Weights of a small mixture-of-experts language model, trained from scratch on English Wikipedia.
Training: a variant of Muon for the experts, 326M tokens, 4969 steps.
Below are experts of layer 8 (counted from 0) of a mixture-of-experts language model. Rows are named router (the router's row for the expert), gate (a neuron's input weights, with its number), up (a neuron's input weights, with its number) and show model dimensions 96-191. Each number is 500 + 25 x the weight over its row's rms, rounded and kept within 0 to 999. Numbers have three digits each.
Before each expert's rows: a language model's description of what the expert responds to. This comes from a sample of Wikipedia text that the model never trained on.

# expert 1
What it handles: Capitalized word openings. First piece of a word, often a capital letter or prefix after the or 's, in titles and names, such as E(ffects), In(quisition), un, Super.
router:470552496510478496439511477486548472542482535488495432480518526462497490449503485513479487513516502509522478476507487549490475485480527470508503501486510466535491464504526509513529519526495427547513464493480496525491466521477548495514482460459524477473516515506533486499499536518489511492
gate0:503502532515482504496518476517529493593504508563505468467491483522491519505465484511514432522507510503488509495478499499477460509491521474455513558496481496532476495478492466484489500494509495499487498527479489516532511453521533483515457472511507495517482489496493488532504480465514546489
up0:486474480462464489489499511487506531502486484510468507516488526516510500490478525520482529548521474524481506522537507485514491501510486529491541455519461550502495497428518504538527484520485482517452472516536463496453544470496493496494500473507525502496504523505487494477494505465527483478
gate1:524487468474485479499536535514515494497528540538507473542548523455519504458482503454506520512515506515553490487486473498519479476473540480527522535536496507470452553520546505482478533487527502505476494469489461484525453503518531509481513482457494543496493519494517457465496510510537473506
up1:500472501507502530493466509503457492530479504474535470450495488503478464506515525514518480498460481510541568535500491509490516516448541487475477535482527489492484483518475527472498511470522514537499489474511522488524527516530512497480514467476516499479507568511442542493508499497504521455
gate2:529484515511512530485535528481538516530516506487479486506486507525470523467521489510470452473525421520483497500515482497448479508501505484511486477489487476521501461529532534538522464551510454544521506499480526530480498532483513505459553526508466560495521516507464499537499547474489472517
up2:532468427497496511497507462485509448497483535484507553507493526516473517485513557518464478506543507459490571468510479481517479477496501516451480487462464538467477470475498511527502502496468510507503523528500500483526503526511523526466506493462463497524509486478501501502491569430486476521
gate3:584475458508479500486500498512495529502511496493527483533529552481474525497489478477519502477484514506511480500526447515488487492510524461538511475451503498521517500494475527537524470481503471512509505476503533469496537504510488501477486444495508506486517505498491493486466517524465505509
up3:536469530493502513472513515464536459523528514494488492523506512455483437525484488482487547511461481472507509490493518518476464492481569485532519507511546518511514489501505498493531493486476494507490511491519463526518515477539475439465491488490475524534494514456482523452494500533504535477
gate4:501507490520558476489493536552500410464506547502481459479482508499492521502531527514527511500559522524514501457498511507483443456484539516526503532497533503503469501509456480471483483471491498574518472499438477560465488517497489530524481511469535501476456507492500504521530502526485510471
up4:477496497502480456482485527524513503424545532508505531521480486505554497504482492494537497537492518502522495497450471519500502489568537520517531532577546495514495526502514532477506445506461479479503470515492467495505488520528503521478484501473489490459474512516515504503502537539517509527
gate5:464486519517521480523539481457462524533477475457465506517485490516505494502459515554479508537526500515510477489498478532500496543481490460490498438515513491499503500479474515435503473464466500503495455494496455488537483502497519501518503463478505504528511563553466525489496532487472485470
up5:436499479480462514508495472477531504473472526489517546473518478541539473503513504543490492536493484516491520520502470510468479492496487530497491561545531498476505506490466470500430509483542503470505485521451485525503515455476493475474520475490480520495530526496446509491497512467514522517
gate6:521471463510421519509490433483483474503523459461523465481457514498523501541504509479518499513542487503495518506499488509506521543510518491492488494499507510497531469519526438486518498507501466530487481497525463487506551519503533472483445457500489462455541532498486469514509472472490485517
up6:503466526488536479485544529491504487474480491509496489540515528449530513516466497530502497498491503495465473499472484519487524493475500532477490498501525487528477528472469509536522527541502536491522502514492506461519487502505471461492554523527500522478466501537489510454482496537538555525
gate7:488501533512503482476508513494494503490544489536523498471471549476501505478475483544495485505488520521520495510453530473462509492511481464493489509489502481467527544478483473472539510556509484506459473526483532553480478506517471452495494477458505519508494525469509491479479462533508494522
up7:473512503547486524489484554469535460523473480525512483470501516480503508511475490484469471474436494513529556481462489491509516453499509487510506488455469481461508485521498492480493494548510509492501478506501489536476518522470495463527456527466505513461491478516493494502475452515480463532
gate8:544525444472488482459501485516505508511536502515488527533511504492510527502497515489502475480490488532540530538502492512487520489513559521485469468483527534524497505515515472493519506482507535563500530478481502456525463497499462521519472463501532483525515483492497474478489524464511522482
up8:491528485459545485449513514531473550495485514454497531508518516503540523522492522507533506504493500476492446555547477541510532522513510493455509481471536507504506518518467476488502514505464459513520513458502522464498481531480505510511534501505525514517458485480525516483525485489534486484
gate9:509506472482512502496538470499482494551512520484465482508512498467527492466523505540506517491506502502495474559529521525514467546505482462527456494524467526513523469552520490475484494484533468537484477449492561499509465511532483477492523513521515484511519512506487442521478518524497485505
up9:497439516480510503469519538471506498493469516519495503476520490477485491474511517508511487516510480498528489484497490484482464514464557485532526455496498500528469468488505525504512489533517445509544516502519474499503523494450558455497501485469546458456495465491519496488473501513460498453
gate10:494510459522542514492519486508557483434445458494474522495457487477479496465483514489503527480515460546516485474497542477537487516469518501485510511485518436546519530522509492487474496501523472523498498498499486517484476525456525486499533512525542487528493462464516475507490490504524491511
up10:479513461511467533533449536481453516478516543516500504515520480520508447529491473503495498450478526500466511488486425524543444488460497489462504522484497535489503540472501462500512515511508487469486480499497520564530506492559492519491532510512535479479468541486478493543477513507534475508
gate11:496506502488520466472466466497499523534530513494492522536456502507499520469516485527459465466516495534518519515525518494529497464546532471472480494475482540508500516496546489462492505497467506530498474533510499503525474515508477465468535487489502457510527466495518450510511491512534481533
up11:478480498499534496488555491535497539469491499510500552504563498539496512509486491505547523499516511477509482498489467518433477504510531502543523492540534512507524471523478487482504462490480536461495495466464505468477507529507479482469480529484527498539449505535515504476514488506514456456
gate12:467535521523478497480533512498504439536499466525531453504543484489524509461487471464526469485520486529474527525539461490486491492488471504473511504509489514491463475516488524538548554512476472519517543513490479459475505488523505534510533484512536487500466529510530499481474528486500501503
up12:517481472485547515530515504464487523468515459491476534526458492466510499537505552551495522512477508506496466506469481495543546448514501524541464474492519519473567509493514472483456507507533523504486501496515495492527524484497492521509460495510500506508549512515455525517564489480463477507
gate13:511535531515471496461469471476539484526490490523460486518510485498436500446484478546472511511492515527485485482501487558528482530525497474508496447489506493526463471463505506465489510498455488477508507473515493501521421496487488526525538489461463516489498533463532498500481551546505491510
up13:466494503484484478535492529494472513499431484485528510462489540531513462539484506466508467496510499507518528477492518477537513477516458539489517510529515515547546499541537510544489505483545468489525510519499499478525526491506501498457461509538520502491509499520495500500534471476503483507
gate14:559536519509491490489476504486568543523502516482514532458503519504492488471510519514505508465549465471450510480514478509477532481502491492504444504501529519507501502502498530500480485472502426503517496507510503463504453501523518544507518487512480518516490503501494482514456520551512488456
up14:492487489497550522490487482500492517489494488506500476501512478469471515524521503529486434494457488489470475517484544503527495543502522474485523539479473517502519485487468485468514505553520524524522501492481525495521504537508488470521505482505491521492497554479501554480518507494478500534
gate15:470521501549523532543489531531529466488493455484503517497537512519481503502487475495451514479478470513524482461508516496465468464490558444498508495496505555457473515519522516512500535511475492528499525500480491503534508518539498483514494467475529489534489534493494496503499475480524503525
up15:508518468498466521516493520519492473485491488518486518513551525480528445525469504534474510469501539501504507497501464502525520488530514503479518508500431511493510496498508449468501566503473487535522487495512533491502505492505496480541511487489530470478498507523468529509554512557460505500
gate16:491501551500489492499507528489560516560499486468508478459454496510491500518498537480526523467471473467497475506470487527515512511445484464468476480471518509458505435516499524499527498489546483542516508507562467508491487488491520468481529471519497500506510513458500507485487504512459553466
up16:486490470477461499519481549537474467471480468512487465510500480496556558541526528522481492517500452491491509478482444439460511526510471492566481512502529487475537519534514533463478502546523494501493514524493544508535523453487511535461516499497480462512465510515517526503491540499530464516
gate17:465481479510468527476512487488500454509498502516497507492494520492484499521501453485497498533529511530490517503479489445485513433488487481493523456475482526478542499487523535488509524513496523531509478513553518538484500480458513509486461481488495478455489527534514517557526489503512466547
up17:541539489522478502523479512483514534529480526509520489468538480496521514529545532511510482494537493539554507520508470503462499502512513510546507553490499489471502471512476534500521495511524532449474475534501447498430504487500478494452481500537501474487460504499461474511474528484493515499
gate18:489494502518474509467501494496455502518462502521519489462521480487495537498502498491478482475526500479557460492473535498484459501471506481489489510509484510505524536484489500506489484542476479511495486494490507474510487543508529487506478496491509498501530489541522488470484487547489477537
up18:510498491539509507536523491559528498510522537489508514559477530502529450506489507487510522468511500485506521471504495478492452511500528477511497500509486567491463463546489475456497510453469540498479480522487470523480517466507462508504500486499512495482516484469466552497532469484540526473
gate19:574516530491503502464503483506464482509529494480509495495463497519501507480546510508484555547490497512505458464507506488503481502520484470517495504523554478500527459510478515477507484485507530496529514448537505511471512501504462457470479508474487501431534458514524462470523531526501515530
up19:495528472515503451485506512477492520513436498484531516514552519506526520514481504484456470474504540490528523498460488481488516516480482537489536509483452506505494559498531485525452489516501542458459522484501483477543492487523508477497482476529487493543512494505461501558466505495482516511
gate20:475456524502522501473522513501477483515488546506489458484511498480468504508504510489527478501526508493476482480496490482496521527502472550495506517483485478516522519458523490474502527517547476553531483504501474527498496549492486463504472453450518484544499488459533521519504503480449487478
up20:515489500507491466485506530460485472500498500519506493474495478532494471486459520508516497517488497537488497523507525540512508508524487458481485544461470498527505513478518485487478524429531485532513495439548481516487446527470510510477493515464475490506538528511512511487534515508509521482
gate21:511471527508467513486451514519500486460510503481524467508508518518474503472493503458450495480510518528503522483494542494548497483501537491500515523511483464504483487469465511528514522511501455487501500524489467486489514520475525533471502484497477501469523486515515469525545527519517489479
up21:523501526529491498498469524544506480521564508502500502506532492479497523504493480483488512465510512552449487458508491498500504541484459500473514489515470509504450501487455469497506545489453503529508512502481500459480509531504513529488553461514503524503510501442494518474538462498495447497
gate22:489500528499542494456523506484509497507521532528539479502482493457468477511531495514533466543462517532488509490472492522493522517485481505466463494465553505557535509489497506517508498494501528485529493519505535516515476473484498486494512486466517498485495512479538500498500498444477495469
up22:521497509547504485520518478486529523462508501487487528538513545504513523496475479497474496455512468481498505482496513534459512517557465514488491496515499492444497509496456504521498537481443505553478487494498496483473512450496496536548503536523480477514517476431487496531499469513517510515

# expert 7
What it handles: Headings and infobox labels. Opening parentheses like (born, heading equals signs, and infobox field labels in list entries, such as Formula:, Weather:, ==See also==.
router:498469534504502489482487481487466515482498467504518520530458502488484470486462456474497507464483466485474519516471491496478509504528495480528491489512489484499516519464504485484525531507477523502491487453480472493488473535537490514553505515525489520464539517491493479483464509473494497513
gate0:531492533481495498541535478476457543485495488469509514520456485461499485541434523469515537515492500534468499533495476493474459518496486511519543492526524477505470470514567525526509503479484521470512521490476447529547520497512494475529488468534508491472496474538519471465556507509494483497
up0:510545481500524504470467508528489522472524487486518505482482512495476519529510491521475497517502496475526484496514502488538559487490503512489428504492507537495524500515470489517484477526483519465509515522457534492434526488473480500514510496512489482481532525437557524500471495501510471549
gate1:487456512472553514467503468460477514503483489506517549494484458491518499523469510506494497462534478494511568477497506497537515480471480515505470474486511483488520483498452515492516494497490485511561492492506511475483529509484497520469497495491512530513524495484470501485503518483451491566
up1:554470450499499529487467472535465509513460500520483514466485449525521476465503500527447491530533538535479488500531496509548465456482513496476512526490476508510524476494478509480455496533496460526473499500507506504462492500508505505502477509468504511485512525543523506483535525517488501474
gate2:491492562472498462526478471502475481510511434480517550528517487526569497508501493544506521503480485497527529502503464468467474510531494518449489541523523484484488535491570488488461501500497545524540446542490484474490549501505486530485492502505486498467469521510476516489511513493504473493
up2:492478462474487528464579500499519483479525483479514496505470504467480494521537528521504475480459491501469511511466480505487490490510526521468528517494499463523497490535512543519470466478469533489494541504479493515508480524558487460533438510491519480490496486489504510484472448500523455489
gate3:507505545524454507502472527508492494570512476464524472496500500472489485475479460494480532494535483544499490443482479496468478478448483500474463448471511498455516520521525471506514502476524545524508511505542487509482496513531496498539482511536503505472505479527486497494514503518479496532
up3:504466509495554502503484485468530517420496524540540455520502529495478495535508517478542493488509470502528500515474525509525512513507516507483479487448486496533534478480489495449475531527495449500503454485487470486525495516509513477487543475534467528523502485490519495494492477461520528481
gate4:536498496483474518466430525500510496523480493508498514526494509477468481511527456533501498491475504482491472507523509485495493468500455474474475487503464446491462539499473496511530544467563477466493496478484507489540530504509499505528525539499494477475502467498508509449497518520483478480
up4:518500509503480484521495505468560479543486546523522539512517494493510535564469479475501496505502488500513444459533529509490448504534459484484482511521513504548468515498505494506573523461510449527488504455474505523492514509545519548518517500522481507498490519529530472472497508496529515524
gate5:499490511500485450496472516557465516470527486519500488531481482504473466446512508479460490510495468493496479485549482546534531492468516493487492489531524480479506486469492484544530540462469500500493551484494533475520509503526504518515482485517503521500483513458539469460535492519520476499
up5:496502527499490512502518515540473494484511472520498530498465495504449489485500484455464554485459468479509520482530488485495489482471468494536498542518495514483504521456524504512537512491464496508434555497508515441499486523545481469511471489516478513530530525470514497466556538512520496473
gate6:520479527458508460537519488495506516482499488502555489499496497504499490532515509534473511475537520486491490556446509516461509512490507439513502474544495512471476529484498530513469499483468537512479511516511472537482542502479512530510509473473514490483528457509528484489497512539509507530
up6:473492474521453495473404480490497510486461533513532502451532487506483486494517508481502489535482441504511535438527486487521523492515485522475483495470520508488544478513495453491537477470527495539484505481423500470541495486526515470514498549483506469515494508490533487487488465521503532500
gate7:499502491490496505478533560495516501499496529510474501530510472510536458495463508471491505467499479534521532481511548553493416484528480478505479474498484527529511521506544506570545531484485518487491458498517478453562501484521503508555496524519551495509519508486508479515498496489496479455
up7:529497466488462496497494453484513512482472485492554502495500488514453491546558541511525512499471489485499482514492533452445476491539506512492465510486524510554528461491502463471498454493487475509514503486480494535486507480465485486467515486502460500455511472537460497496526490509471526507
gate8:509477498491453514531494495544514482538515498508500520516489460450484479515476480535497509496492486490509495469505447507464467510488488441500467487484518520474503517461468510520495482532493497484515479437528483523516468439528519465515519497455543508487531478509508455480517488464482518468
up8:456491498475519494495476526507496492472499482481522452509486452495528502502508538532503489485462488519547518507488469533485484487471461485523458482499469503477507531475482505531499535496444516489506518505468520500473517492548486545531508505549481484477497470540503477497434539450540499529
gate9:462510529518456489490486506524492447498523469465467515536415509527482497519515499497520485504475524515472489535496494497518508474501532510457522505508459481522493478496519451469525510532464490475495496501485523504498474502498519471503517481458496519526505489460534523457473515474498514498
up9:473517517529470529482489482524481430478554443465506497503460510525472498559484508487501476495477538491476498528510493500543477511529508524491494495483441485514482452493518456510528499503474475477540505498484523509481502471511507476504494493466538504533477512476513500480466508504475526523
gate10:534509458480506540532538524544510547487482527477479491482520520463489465505487526485502486439486521494482482484490522474493469467514456513521515531512503525508484484526550518489489489523540522493451504485506504510458464490502464486445494512530513505507437530511457468479529504469464474478
up10:481475472490529532562526507510483510501467487523516456527494523488525491503473529482508487499501516520491497477537547489467448463505461544510514519514519579452524488480513484498494476544501484507450451518503513541497501502515473510532467537533516500470555526499527505468511512504502524479
gate11:482510492474532426493500501499455487529511527500469481516456518543476468483505448510516487469496477520489528519506522465482492522525494476503511487473529508446453511494571494475520506508459469489503519497477484493536510504530530478486519519506485473480490518572497475509488551496524503482
up11:481510532454528507498511514495473451515557501481508538489506497494451470531529461531528469449506559510511481528494435467500504492530507480511472500525497491455504489452516482494498519538476433491512516490526477482534512517518474482493514499519462531471458470523463509512494516527519508499
gate12:508534493478475474531478496557468536540440519467504503497473538492460492481506499468500529467497502480485466551490498481501472507535448466461500516525501521533481521503485469489488472551487477521516484511477487515482523489500469463544536474521547514468519503519541485497518546497522491470
up12:494481488501487481537483462525455501579432512512506491500489488495477531526509513529492483461510497497510507572483499474474484508483453494473476535502463500515456528537467512506486519505440463532507507532451476503469515492492483526525542453529525484468514509548536498510501501462506496498
gate13:490457500515561489492481528478540509537562512511508490488454552495524513472547503455476485473488532514519512472492520539525525485502556497548514523506532495503512495522513496491491449475515481482493486515511495508509549512547504482495484460458477510526555474523519504519504472504491495553
up13:482531506493523541488550518480499493500468511498535474506507472542471502499468500496521529517484477513501482495505465461493509530485471544499513494490485508529500537467463479514515507507538488499506499440467505459475501520503512528449460537491526489481466496484489524556480494466513536472
gate14:446491511484436483441531540470420517543537484496512482514493481486512527475463504488537454533500508490505502493480480511494501526488519459507507519470495483502484508475491447532489484497503535514483491486477494509479480484497490515486531522491495478492481517486496548455526513497460505492
up14:499523492531481480531504496517476484517462486452415472504526515476494513499448499508497503523431516476517481493480458525558509525513529487535518496473542494496521484527518500488483466465472507493461487460528495492543517490506491503478484483490487500484523540468523542519503506488502501516
gate15:508495513489488521518510491533460523532506454498538561479511479525484532499519445551537504507518493499457518502511508482496492489485441511528508504506535456523498488506471490525462544468472496479482478497501487499533513476515508469487452503505502475535462478514495524503466475520468479535
up15:544544489489492527483499502468537488476497522512476449479480510485441502509533493499462462515516510485559486475472494526478532519525513500488479503520491476498452531474447521494504512542491453483521520498471522476477530466488532518488528520459518480547495513527520502489499499485496506480
gate16:523481480506478551507517498449427488462483486524485496500495468523484473520483491462496501488514437515497483448477512495494504503480514475492531479492487510509493538537509465510525528486485508538503517525457485517486502500519541498511507551443502546458565485491501496499482486487488518504
up16:519533492487474520488515505521499504543509488518498502505524478487535481476513456508486482515479495483483483504485520486499505468509535495485510499518469502509466522498425499496502518497520527531512500475466455478530520500479528515465432550481488465461534519506531490474489453499525513473
gate17:540516494517497444498547480503521523490514494517516499468494489507503454477495452480471493482468531550473539525482488538505481496517514493494462494523493508496499490517527480515476491455478521496514518490489529514544471462521492466486512538493470467535489511484481477520502521465527477489
up17:561509481507487466513481497510517527511482508475544506508503522551502464470499480474503522459514513529477511522501506509516512472515511489484473482499490533512501490514468512484483472519479504505535459545514543491546478510520497490499565497451477507517551476468483448484469552540545455505
gate18:540502508520460493534490514541468474497479491498482491530509515497488516502515480514511513495545470435500495462520497506500417474460504481501516506519502488478489530514503483524508487499482554457480517468484500498493495514517493485511470542519539542470479505558473520545523530525445450507
up18:486528533488483525457514505511539527456456528505544571482490480475483503541492476471516514466533490533504509495487464518556477507546535485508501463516473485517494512509534499482487490486548511525524444500505477514506442489494505530536554475489502503500472542488494531526516485507515514466
gate19:498487515475509485506477513525471457495517441540464552487476529469492500463492482475501518469505496490514536537496494514490512514471485510435488485517518524469517521491478485475515510536498489471465498429500517507485503550507483492538471517497543500516508456531480489484523496491491545484
up19:477508511474474443493515494510523464485473509533463495482524519503487511451510448524535515478484513452497486522489535497543496517491496488477507505490486515480492568448508515463511491531489477518491457510472467525466534484525500468488488460513503475459554512526488483492464491492507494481
gate20:520505467472516537522486536504517462529484526503494492501492506488471480493497470498469536468511506553474497498493533506491530450519523487510484512487508512524495518500476454502509510478514488547479493532480532532458502496476481457511512524488546512500506553479545487506445456530473488420
up20:520463490503512503547537520496494483471474515520483466495455487506493494489479470528496526495536503552504498529491551518485505454486478496515485526519468497505478574546508478511480533554518487534512532530553509489501507504483496453496493518530504475516496528507521501492506479494514501428
gate21:518524511472442503506487485473495503479499531458483513538497497505487498522496490513493535501488548513525523561493462524493498476536503442471496474504559506494516477486537470487491517510509476488502501454468479473487494547539474485540532469508521513510533543492506488489459490453507533521
up21:530488514463456513488476537515483490478480464500460499526487526540509503534456493505499551505502521438512498546479511497488497515552492482494501518497537502504516495454499480516480494509520485510520510471508485527503489555497510504525519443508522494460525567450527486499520478466454508496
gate22:463528524520440498479501490509478454494466535473453480481504540522525469510521488461488514525483499497486525512503473485498448485505531518500518490517486519505540528493513474505514528499513506539487523484526480522511508530507493542472493466509521476537501522513477494531482460465541441468
up22:494502502492479510512515545523479543482520480510541521548507521484494509494559537508487507479457516502528480524481506496506523509474489460501498554484506506460503487483485481518453516505488481506518506508530495498483560499494554464518468500528532546509452479487481485496514538481515520496

# expert 3
What it handles: Verb stems. Stems of verbs split before endings like -ed or -ing, after to, was or and, such as develop, follow, prej(udic)ed, allow.
router:531526514491494472511489509521484482496472467521534526503526509479504530491517481482474533535508499500492498488489481528495514487502521488508524437498498520472517492489522464510468546485503555486483493484518490517508470503520500500462512475509505471496521504494537480497531494504502495499
gate0:479502499538477467514473459465480483441492519486480490510489512504449476472450478511499472522508524416481498457499514512485519528501564499462501533479520443529482537484480497488556497477531544475498534534507497518500506504502511479460504488506492476503502473529515463473507501499502483464
up0:533489498507487499514519460513563526513500518514499501488520518500503496543527497522512495461534501509511482546488488487478506510465460503529520464489470476510492492530512514487485483493496503483525490471456470493535502491503492501498506528480467505486502498475555534515504475537433461522
gate1:512501478482517530470474499503466472499503508526551538474497542522482496497497483494530512479505540494465497481497521483482507477536527503505499513517497499492475474483539500500508473491496500531479467468529496508475528456476535474517464483493496468501495504497502501456478502532490487494
up1:526508527445489506523465450529499500456471485516464517530482492432532491481484502545546498531528498494521497532498537509515457537518498503546502449486501523535490507495516485508465550523483508511480532535520543494474530506470507510456493501498516488523474515488473554523463489514524506533
gate2:511540533502514494468455487482486489484451477507465502464476526525424475499491521496476532497496483486497507476501450533538519480506484496540509524427493509522484490514500480540554449494480506500526529490472460496547507501490486438474521504507521467517512551507541496497466495478529522513
up2:540519549480502475491454523518510459447488491509508506468506502438433480508508461487452494496453470482502527498489469484548530497509493479517521495488492470473489494487514480509501494522494547466521524470478457516527494517495484489535557524489518484531511548497499474453458514506515523472
gate3:496475523488490485478496499502496487536533525461521485504504508479484498491514486463514497503511495498516483490562483495496492462479466506453502473486541503538536468523487522515485479525453509504485497547488489489515457496496542490523532470480525516505483490505480484508513451517516491494
up3:527474530517505497484483516548492487527509486477469508470480474470479497514459495458534547515511477535506528483557487535486464498512478529466489502493495503489514455525468511548467468495494534498444512539492507456485471518492486506499504544500502527537490486524483494528507533525502534497
gate4:497510541526528492464527499518482444519483493464467483512538463482469485542497517489528496462508488514492528467501514503517483501486506504491474494541521524497514488516487534520496523495483530527508473472516483552488476506513444492506514519507463503476510510493527494492517517448528542462
up4:493490469494492545549470505529479477513491503517486521492491522511530503522504520530505506464510537505487497466485487485533534485506524504502558521531505486492515487562473524470475499491530489483535444438512528498498502502498489464484504500490496513546468521527528499550532500444472531517
gate5:478487548539499491484544507487504475487521529526502493478516485556533513499486518467510444515437463497530502465472494478524505516507481482460473515503509472487557523488470460517457505494494528520528492498503512516507486515476450524465490479493492489507504507512528514517563506512500486493
up5:527512498538477536519499494516524501515470522500456473494470493469489524511472548526492461478462483507518515493503556571560484468505492508469475521494529491481532519463494500496483493502511578489451499459526454510476524480498469481512537488462506496480511506538515499475496500520542493486
gate6:513487497461486512514486517524475494492488488489489498517505532511499507537495529490472485552516457511504499501494488507492526527483517509471513487447481514500491457509526545513468525441517505501545508478443492532494504498531510480504500490540524492578470515518505492507510486493503476472
up6:534561510502515494546475502498465487469500487500466538530501489506495522500510513496503503510521456479547546503478504528512541505530546496482503468465475487540510517496519489460554496485500509466491510515463489487489511518466502515521509520524547525539482529476520499479500478508524477484
gate7:514501514478510551493504510560481482514506491456489499470488494474489487465516484477502487513488470470504551471476473469521468499482511497499496490469534471504517529524527500473445472499498490489524511524457521527485493493498503499443563498507533505499506465462499516501541447509515520495
up7:455516477510531510460494523522481512476514497528495476535485507466539507489493482483495475512471487531499529494474476511519486481473512505504484537492497447481539491504567516482502515507524513498484489530468476500497492490491520481443562482483485533505519475467438533509540516544530542516
gate8:460527448498475476503501463535508509476512504543497523510455521508470504467511464472504525524509453507520438464486511481500492509491516526467478495472496488499472506522495504504475503505517527551509504490517524511472481463508475534506464514514505455496479449490504474498483527506527519474
up8:507503470484560510496486467508493510515515484486487512489460512498507522539517534525489491470483482493472510491538516535494513468514504489485509486500508488485520442483484525553460511520457502515504475516455491484490479515486484498540539520516503490516481526470450446496510501505515502456
gate9:512507498511486476437468492475488471546505498491507498471480538457482475491483432499491463540549453496504482543477504495526479522482503487507505476487548510532514497466543468490486498478484516571486498482536488503491512430527488517506482478486475502495513452525472505512481510544465477534
up9:478544503520503483494484491526512530468554501538469475492492517462472468517521491520505483513579488508493482511508503507534498520499512506512502476480487505520488488509524503490466510456475512524510521464526505556520526448481512513488529464483478486511512445493506498460492550477498507513
gate10:550542482450515481461506461502504506524487507509506481507524498450477491513540518499478533490515497495477502494517516461518481478518498544504495501500526527489536503525514503482498495488526513502534476482544572517515504465494483475501493506481466503539525466475479509481520489507517515527
up10:468534507452503547507536483499572482488528558477470489518468461551465503467510468495471529513492487505505511473486510526492505505509499478482521470491501515493502524515550484487497507537464496450532527487476499468495497498492502543511503469536533497512464504532458511510545539525523458486
gate11:505478483503492493505519524529498525523534484535528544515526482495505489491541471501497462504510488494469520535523527478513440480472548509496546475465504500476517500495497561480508508492532525538483479463510492522525507507463489526476479481504488483486522492444515486493511505485502483505
up11:491499510476481516456478507509522491535460503475513498484502504510474509528516566494500517505497567510498505506461527477517520490524485487562494536527485485498477472516512477507514472527439501497492508473502529475472468528527525469494493505469507505516532537504494495476461486552528544492
gate12:483531518513496492476500482498511428494539506487480481498510490470502513541483477455495504525473495494467496490506502494520518486508490469526506514481511546439498474498534452492474488471464550518501492448538453531538490470542458525476550520488521550492506493497543496494516522491448537504
up12:494500504478493488554493514509523488498490532495491480472478496458540549475524497533510469457511515498536499476492474480464507558460495519489494491537513485521519519500507501512487497465481468519476479563493520493460468548527516479518484511498510481529472502488478496509505553506523477493
gate13:471541485466511471472512463476521490501518492471516467491469501509444497508495506527480501475537484525504473525502488498491489492498481534491485492491506509501518477481496499503512524520513536457515548490511501519484520494518494512538550478501472487535536487448465500535490489556478471492
up13:496530482481475468440492485425529452458462484510553514482519499473514471518516504513493517462503503528504486517532491490493520510515453554488486482472501510502526508519511476504509557544494516483512500504511493486526569501490526544482487511511524515532503510489507520498486506488498473471
gate14:486504483505480480469562476510494482534508493479535461505462488483508510476520522477512490522535479514508559516535470513511514503507484503482522454502491500512483477467488523424510537515491551512461507503503520541509478486502511504494478479519500470493585529543517488553537483491525484517
up14:557504460550481494504489535552489531496523454506520484517458533496492518475472517442480491493489484511481539476511490521484478486490521501493489492506487540471500509520548573458506518496516546462450497458485475482484516506537513503520497490509505517509512517502476472520563526488525499533
gate15:515531536500531538526483482525545545512488473550485482551477488524514487492506539476502522448497539497464528514469461494519494550505495479490503513505538495511479539466470449493465483471511497507490476512521527473506507500524478497464487543521479502518506487518517504516457480512547541487
up15:498485521517509485536475512527508506518498507502495496503494465529517496473493527549525545506504520538481533565508511512426468498498484509548487520463521501483495433479529531527515466441511474524486507502539479487502529499540485516495495477517488515537501452481489496496467488440515497483
gate16:530528501487505466492529507524509449476518517519490536488532431508519521468495504507481480490490470544523505501476485481470534439519474458482517490479516477482510559494502518497510490511491520541498490477504553506542463498492478549495503481529487473491500495494491487502515501477505474462
up16:487499512471527528557499478492471474492514514500488475431450499500479486509489526461496516519504482528509484530505486526538521553506549517491534512468469509473492546521505523505506497465509542498505476504473435480506537522493508524510493530484491497510484514503456501512539531512511487523
gate17:506464533495481505529504504499468469534505527472534471452465493459482498537522500503510476548486487509516490524523521513509481493510566512535529477485522511435504487456501499509524575480508506487543472549523466482500543473529541504493475464498479500491547527491502502483479479493492523497
up17:537475515435506546487491513520472513499513500512497526531515471460443494494477525475484465539484493489514495503456520467534480513481529548490489459521519523559492508543527526516464478485471503481490491545507483492487508508531480448503439521467503561495531513503494498495532488499497504495
gate18:468530460516517483495472476480507464503473527491482466487475519512546496462481497492514511545464539521450529528499499514503543463503527513501519502533495519508505470486478532467513510488519534534526460549482502502480513496475513533498523475485488496494472515507472458501515514497473508514
up18:495509532528569528496519429527497497513480514507473474482483477483518450531510511522490476493516472523490524531511468444555504496537512504506483506491502538498510488508445502519522458508514459509492440498482498477477536500491485488476483490521530500508497539466460467548548479491491517538
gate19:501518498469462547447536514519465488513471483472483481501498489532463517501491472510468485555519484485504558448494444536531523454468470483524505506503520470468464508496481478526487538473512528470487516494503458489515497485505525560488521507450497454484480499529513514466500508483510526514
up19:497475506554518484539473519487510477514491514488518508522460486527504494514512547513514512480522534495452505489445564493469481503454514538491501519493530501536476459480475569541508525504487466489497479506463531491464499510509459476507462514467500499514527497479489471525488464486502479508
gate20:552442519507502466482485505508468508501487536521537513485498499501496547469444540520520487500504467516506519549514461516499526478493531515505500529501480467516510546520510501511432567473508517538470522501528485527507491488494535514500519464519506482516511500528497512503478494533480512568
up20:436478483487482555516507458483508489473500515506523477480491534488475504483534523493484513488524497502465497490502537524480537496512508494515488457479480520505506452501520533465486469555445504486515540467518477475498511538520527484460517466467470517462510511525487483485501526522491520483
gate21:487465522477483469448510483512526502506480469474506502470522536547468496459497457483473546479493475463472475477490500482543511521491474470490502496498502516455531476513456481520481515476508518489525525548507482549474506502505490465506503513555494493511478544507539516538485499485519467574
up21:523494486518500525525510513497508534503523509447481553501466456486479520581535507525487493527505493520483522524551502482524522478507506487507515445519519504515499489458556492458457504577464501495490517469518506483545511529460498490490494505459504439469510516505469456518476534523487512512
gate22:545469497489516467482508512508509460521497465514505512461487462526503498513505524507551557501494504480496507483486491508492459576443451495494510479497492504490509498483480466477500525484492520525542513497502512523474504523495491473483512481516511518453493487534487571493551478494488491496
up22:456520533492489506527470511450469516518528535509459468494498521518469514466500466458481473521512543497521499529518484471539518487535532478490503527537526515475449468498478554506538444504488448527491465515475499485488489444496482519504480515469478498480521517523500449504471509492455504463